Weights of a small mixture-of-experts language model, trained from scratch on English Wikipedia.
Size: 10 layers, width 256, vocabulary 16384, 52.4M parameters.
Experts: 128 experts in each of 9 layers, 64 GELU neurons an expert, 8 picks a token.
Training: a variant of Muon for the experts, 538M tokens, 4108 steps.
Below are experts of layer 7 (counted from 0) of a mixture-of-experts language model. Rows are named router (the router's row for the expert), up (a neuron's input weights, with its number) and show model dimensions 0-255. Each number is 128 + 32 x the weight over its row's rms, rounded and kept within 0 to 255.
After each expert's rows: a language model's description of what the expert responds to. This comes from a sample of Wikipedia text that the model never trained on.

# expert 13
router [124 114 213 126 118 145 139  67 129 101 167 116  74 118 154 111 140 142 165 133  86 163 115 122 182 165  94 120  70  94 160  94 113 154 107  87 175 103 106 152 144 106 171 158 112 122 177 116 163 175 156 175 102 114 183 133 117 172 112 147 125 197 119 157  79 100  89  96  81 175 172 164 113 152 164 131 132  83 156  84 166  63 119 137 135 107 176  95 107 151 105 123 113 113  77 162 160 109 114  90  94 137 171 157 120 122 150 163 142  76 172  99 160 176 157  91 145 128 115 138 135 102 182 157 102  89  97 125 130 123 112 128 170  57 155  95  74 168 120 131 108  69 148 104 187 140 168 100 113 169 119 127  85 106  91 151  86 119 132 123 128 105 165 120 191 203 143 115 132 111 107 125 135 147  81 121 100 158 162 112 164 129 112 176  74 113 105  66 168 146 150  98  77 138 117 177 150 164 125  28 154  70 118  87 111 151 162  96 133 109  90 119  95 152 123 128  92 155 120 170 175 115  98 143 141 131 138 160  99  91 167  82 121 140 171 134 109 136 121 117 139 163  75 160 148 114 109  85 164 101 170 104 183 113  84 163]
up1 [130 105 146 149 128 121 141  71 107 180 138 149 139 125 163  98 164 135 123 114 106  97 128 138  80 121 154 109  67  90 151  93 122 125 134 106 122 100  95  86 184  86 109 162 179 127 138 124  97 175 135 129  59 101 115 133  97 104 109 115 102 146  77 153 116 149 169 158 167 148 126 192 115 145 120  61 108 142 161 133 129 111  80 197  75 159 123 156 117 129  92 142 153 111 148 192 128 158  97  97 109 159 149  75 175 140  90 169 124 152 115 170 116 104 130 126 169 112 136 136 206  52 196 129 120 101 139 129 138 117 128  72 177 138 149 148  84 133  77 128  96 150 128  82 160 191 148 153 150  89 126 130 179 185 170 135 121  74 149 132 139 127 186 187 157 107 145 176  84  74  97 118 146  91  81 138 101 145 115  94 133  49 200 164 101 138 142 137 148 150 115 123 159  93 221 135 129 136 155 157 119 126 146  61 148 162 113 143 123 110 143 149 107 153 107  73 160 212 112  91 140  76 163 152 141 108 150 130 111 121 110 116  79 104 163 110 128 129 167  90 163 117 133 163 123 119  93 112 128 133 226 157 134 160 128  73]
Mid-word pieces of Japanese, Slavic, Baltic and Finnish names, often with diacritics, such as Kob-ay-ashi, Ko-š-ice, Andrze-j.

# expert 57
router [154  82 171 120 135 113 151 118 137 107 138 107 107  92 151 131 147  87 154 174 144 168  63 142 131 119  91 138  72  84 144 117 145 180 121  29 169 130 150 164 136 124 187 123 140 117  68 122 154 161 115 128 171 134  91 138 125 134  84 124 105 107 125 163 122  81  76 105  76 178 100 188 113 109 130 117 108 132 141  76 145  79  70 188 114 178 154 115 176 119  86 151 162 133 134 173 206 147 101  84 140 152 143 144 163 103 122  81  99  95 105 109  96 104 112 148 175 116 147 113  99 138 110 162 135 149 114 128 181 160  78 126  78 113 108 147  80 109  89 138 180  86 142 134 218 146 203 182 125 149 117 137  91  62 101 177  91 118 128 130 169 141 171  73 121 177 116 123 170 138 133 120 177 164  89 142 123 137 107 104 114  74 107 132  92 140 121 136 103 140 161 197 113 136 112 169 130 159 120  97 168 103 151 127 150 164 118 138 188 134  59 106 125 100 197  86  99 123 121 131 156 122  86  88 144 118  72 128 132  89 172 128 122 146 111 184 137  98 206  90  66  93 114 157 132 126 136 140 132 105  96 112 163 134 128  98]
up0 [141 107  78 121 131  90 103  86 102 142 108 156 152 190 142 149 114 129 101 126 126 132  86 114  88 184 132  81 126 153 129 106 102 115 123 141 175  86 137 133  77  66 130 149  73 198 148 107 117 131  90  94 163 124 173 154 164 133 116 153 161 135 141  59 131  67 158 134  71 108 165  85 175  42 119 125 137 108  73 152 125 137 123  91 183 117 123 139 136 165 198  99 107 123 144 107 158 104 106  89  85 122  67 149 105 121  71 114 129  98 148  97 126 157 124  91  80 102 147 195 127 101 119 118  86 114 141  95 119 101 113 121 117  90 111 125 120 117 132  59  92  64 115 135 133  75 162 131  93 110 111  71 102 141 122 166 169 124 131  97  74  79  61 115  98  94 133 137 174 161 128 166 132 144  85 124 225 111 185 152  99  52 145 177 131 136 164 123  97 132  99 125 147 114 145 129  96 166  89 133 106 118 101  89  93 120  96 126 148 147 104 159 121 135 163 193 123 145 116  57 121 138 156 105 135 118 160  82 150 135 166  84 130 102 137 120 124 143 197 134  92 170 120  88 114  87  79  69 100 141 126 175 152 126  70 182]
Word pieces and single letters inside unusual or foreign names and acronyms, e.g. Beşiktaş, Musiikkituottajat, AVHRR, VentureBeat, plus Thai script.

# expert 62
router [103  99 153 172 150 145 139 121 154  95 193 149  71 144  99 157 187 167 120 149 120 153  83 150 102 170 134 109 168 135 117  98 118 114 123  85 140  62 148 151  98 110 135 111 167  85 192 170 134 124 172 189  85 116 113 160 176 117  85 101 138 100 113 153 133  76  82 150  71 158 124 158 142 180 120 131 106 154 142 104 122 157 163  98 125 152 176 113 121 156 106  77 110 124 103 130 103 178 131  90 152 144 128 110 151 119  94 212 163 160  82 147 157  64 118 170 156  89 159  77 100 132 177  86  84 164 142 115 178 173 156 123 107 162 105 119 123 108 141 117 165 163 116 130 120 159 128  77 157 141  84  92  98 139 146 121 116 132  95 201  99 156  73 109 101 174 122 128 117 177 144  74 145 153 150 129 139 117  90 147 116  74 148  91 127 115 157 152  79 138 157  79 118 140 153 172 159 162  70  77 154  60 164 129 128 142  75 139 151 115 180 142 160  62 125 129 112 109 142 130 166  97 149 117 112  79 153 154  93 188 142 152 129 126 178 155  95 229 133 104  93 164 157 142 122  98  83 145 148  78 123 107 160  73  92 103]
up0 [105 115 107  82 129 103  73  93  67  65 110 133  93 151 101 138  52 168 101 136 122 112 150 159 170 156  95 102  92 149 105 127 127 113 104 119  87 130 155 173 150 114 161  87 162  70 127 114 190 163 156  87 108 123  84 118 142 102 108  36 157 118 165 151 130  50 137 125 117 106 114 164 112 157 115 122 189  69 109 110 126 112 136  82 142 193  96 140 156 102 191  99 160 144 125  99 126 123 188  95  94 107 115 116 138 121  83 125 118 139 118 166 101 133 102 170 121 174 127 158  83 116 105 101  96  89  60 147 106 114  83 112  66 158 119 164 110 141 116 113 143  96 144  85  72 142 110 178 138 151 137 128 121 175 148 174 157  95 167 166  88 105 158 110 160 155 106 212 128 116 134 102 133 108 138  61 119 147 132 150 138 123 124 143 157 163 109 149 145 163  38 104 139 172 156 201 156 141 113  91 152 137 153 141  97 102  73 146 126 144 203 148 108 117 115  82  98  96 126 141 151  81 126 133 148 141 126  80 143  89 159 150 156 133 175 147 126  79  80 139 115 109  95 160 148 136 239 110 170 102 120 164 110 116 151 111]
Capitalized opening pieces of first names and foreign names, such as J, D, And, Ant, Th, often in lists and tables.

# expert 18
router [ 98 139 107 135 167 177  99 140 148 154 148 140 112 130 148 152 147  84  68  67 132 116 210  74  93 111 116  97  99 151 111 118 131 118  85 150 109 172 150 147  80 116 113 113 113 171 100 144  96 207 114 100 143 145 131  94 143 132 140 163 155 184 162 173 109  96 125 127  93 128 137  74  71 146 157 120 129 115  86  88 126 153 170 150 135 139 110 155 105 117 135  88 122  77 143 158 145 140 190 140 159 139  66 150  64 176 190 135 163 107 203 168 128 109 166 122 106 116 119 141 162 117 174 140 176  94 126 194 107 144 143 159  84 142 105 112 135 163 116  88  88  75 181 122 133 100  90 130 173 112 147 158 209 177  81 142 140 127  98 185 137 215  87 166  86 151  91 103 134  92 113 164 145  76 145 181  88 124 106 143 119 145 123 162 113 150 118 100 124 113 166 147 134 134 167  55 138  86 108 122 143 169  75 150 145 112 157 145 101 105  46 123 121 172  98 102 183  82 180 119 149  87 128 147 110 121 171 137  88 149 121 115 199 131 133 144 112 116  97 172 113 181 152 134 159 102  88 136 151 100  86 143  78 141 115 136]
up0 [165 117 132 134  86 111  88 113  78 130 166 149 130  70 126 136  63 178 137 176 153 153 130 129 132 126 146 137  70  96  88 128 118 161 129  83  77 131 162 189 195  96 106 122 105 160 136 123 136 137 133 133  97  85 102 168  93 132 132 145 111  79  88 123 172 156 153  56  90  83 131 141 178 103 107 136 121 163 123 180 127 129  93 174 124 135 153 141 115 151  97 169 104 134 127 177  72  20 111 153 125  96 116  67 111  95 124 149 119 153 188 117 114 123  85 174 149 158  94  86 155 115 172  99 171 177 179  81  92 111 146 150 136 184 147  90 102  77 161 110 102  75 164 143 118 117  99 126 137 143 168 130 104 100 128  70  97 100 148 135 144  45 129 200  33 127 147 121 124 151 154 171 133 171 149 136 125 165  97 132 146 124 148  72 120 136 101 135 181 130 158 115 131 170  66  81 120 139 141 142 125  92  87 190 105 128 130 120 146 107 170 137 138 157 156 160 148 132 160 145 135 149 180  88 117 178  74  89 102 108 125 124 158 103  97  76 124 158  87 153 129  70  69 126  99 106 167 115 152 116 165 164 151 124 111  99]
Mostly the word to before a verb, after able, order or a noun, plus modals would, can, could and into, each.

# expert 4
router [120  98 118 177 164  81 140 130 115 125 122 138 197 199 174 122 148 104 130 160 120  72  68 127 127  82 190 143 172 169 171 100 145 146 122 143 121  74 117 119 108 116 166  88 165 180 102 157 129 179 115 181 118 180  63 157 164 149  94  98  84 109 168 160 179 125 119 117  67 112 169 160 155 169 145 191  73  98 133 157 106  86  77 143  88 158 108 158 141 109 177 119 118  97 109 127  92 166  90  79  98  87  97 109 131 108  73 126 141 129 124 135 173  87 202 141 191 108 159 122 116 131  74  89 128 147 142  91 146 164 143 161  94  84 120 153 116  85  98 146 140 165 186 141 115 158 110 112 134 156 120 103 141 116  63 122 152  85  91 164  75 158 129 139  73 110 112  98 140 130 142 123 139 168 173  93  97 109 137 135  97 165 163 123 128 118 135 122  91 166 118 159 129 127 112 137 141 122 220  90 137 164 151 122 105  96 118 169  81 150 132 136 146 128  94 173 131 114  97 113 148 123 106  57 164 107 122 123  91 150 164 180 122 168 134 189  87 180 140 117 106 130  88 145  89 155 103 109 146 130 169 176 198 115 119 189]
up3 [114 167 146 154 173 130  86 213 156 195 199 134  81 129 134  78 130  96 165 151 102 101 119 183 149  81 112 144  89 138 115  98 120 135  99  97 108  71 112 164 152  75 119  53 121 194 153 109 185 120 100 129  56 124  88 189 120 147 135 125 155  95 219 181 121 183 149 142 100 174 164 129  78  80 107 144 124  76 150  90 175 152  88 142 159  70 130 190 139 129 131 138 106 158 118  98  98 169 146 152 136 127 198 100 140 142 130 120 101 145 101  95 114 146 162 108  85  76 151 123 182 133 130 134 138 137 115 122  96 168 125 111 118  68 167 108 141 124 107 111 131 152 152 112 115 110  65 115 126 181 143 157 174 123 159 139 120 180 146 148 153  87 103 124 118 130 109 105 137 108 148 108 132 123 146  83 158 126 132 119 164 141 114 132 106 125 112 131 122 134 168 134 111 116 133  67 148 203 160 154 134 151 128  82 100 119 136 170 161  14 197 158 116  80 100 121 160 177  75 114 145 107  60 116 106 135  95 142  98 131 140 105  94 145 150 113 130 103  98 119  73 109 126 139 190  76 135 147 103 152  74 131  99 138 103 128]
Single capital letters or short pieces starting proper names and acronyms, often after a parenthesis or hyphen, such as E in EGU, D in DOT, -A in non-Avenger.

# expert 22
router [173 133 124 105  73 130 174 112 123 167 159  86  94 163 148 113 155  97 126 144 144 171  86 180 104 108 116 161 153 100 137 209 137 102 155  75 160 136 103 124 113  95 144 180 118 150  95 113 132 171 134 167 109 104  73 141 120 156 125 120 106 197 103 134  82 113  53  96 129 169 166 167 185  86 154  98 157 110 155 143 148  85 130 160 140 144 188 116 137 157 131  94 174 115  86 124 215 139 101 101 138 154  74 178 109  97 184 169 106 126 176 116 130 154 124 144 112 107 138 158 151  56 156 156 157 115 122 121 112 116 144 135 181  97 120  83  96 156 130 182 110  83  63 101 180 166 140  94 121 153 132  75  94 102 111 148 117 133 129  96 159 158 160 146 139 180 111 126 165 129 112 167 123 155  61 144 111 102 132 121  97 103  84 156  72 152 135 136 173 132 126  67  78 128 158 150 110 146  93  89  80  58 118 135  86 174 131 136 145 150 157 109 115  71 133 103  81 200 113  92 184  78 130 121 150 123 129 136 150  73 172  62 109 107 198 117 137 126 166  94 102  80 135 152 133 118 124  85 157 107 155 106 175 104 143 133]
up0 [116 154 178 141 145 148 171 153  85 171 105 199 140 154 114 120 106 100 150 110  96  77  80 132 140 119 100 125 139 152 162 106 112 128  50 126 134  80 112 148 104  60  79 126  89 152 126  81 127 112  77 118 143  98 155 156 131 168 124 115 126 112 121 122 125 125 131 154 155 140 177  84  99 119 148 152 119 157 133 120 115  84 100 114 137  77 100 122  96  95 134 193 175 109 165 193 146 130 167  57 165 101 143 148 129  89 126 142 158  83 110  99 144 149 120 116 131 108  98 104 185 108  98  67  72 131 142 147 127  92 119 123 112 126 151 170 174 175 122 127 139 116  40 158 152 118 101 133 120 167 115 135 144 129 135 121 114  90  94 123 168  99 144 115 148 167  84 152 128  83 171 115 171 168 111 139  87  64 123 223 183 146 174  91 155 139 188 121 165  93 129  79 146 121 144 101 148 123 138 111 128 131 124  97 162 151  92 127 182 119 109 159  86 106 135 109 165 212  98 127 167  35 186 120 143  74 125 112 153 160 113 109 173 151 101  83 136  91 112 117 196 125 135 110 121 141 176 109  45 121 125 121 137  35  85 133]
Middle and final syllables of foreign place names and personal surnames in lists and results, such as Saraj-e-vo, Dae-gu, Aqu-ino, Carre-ño.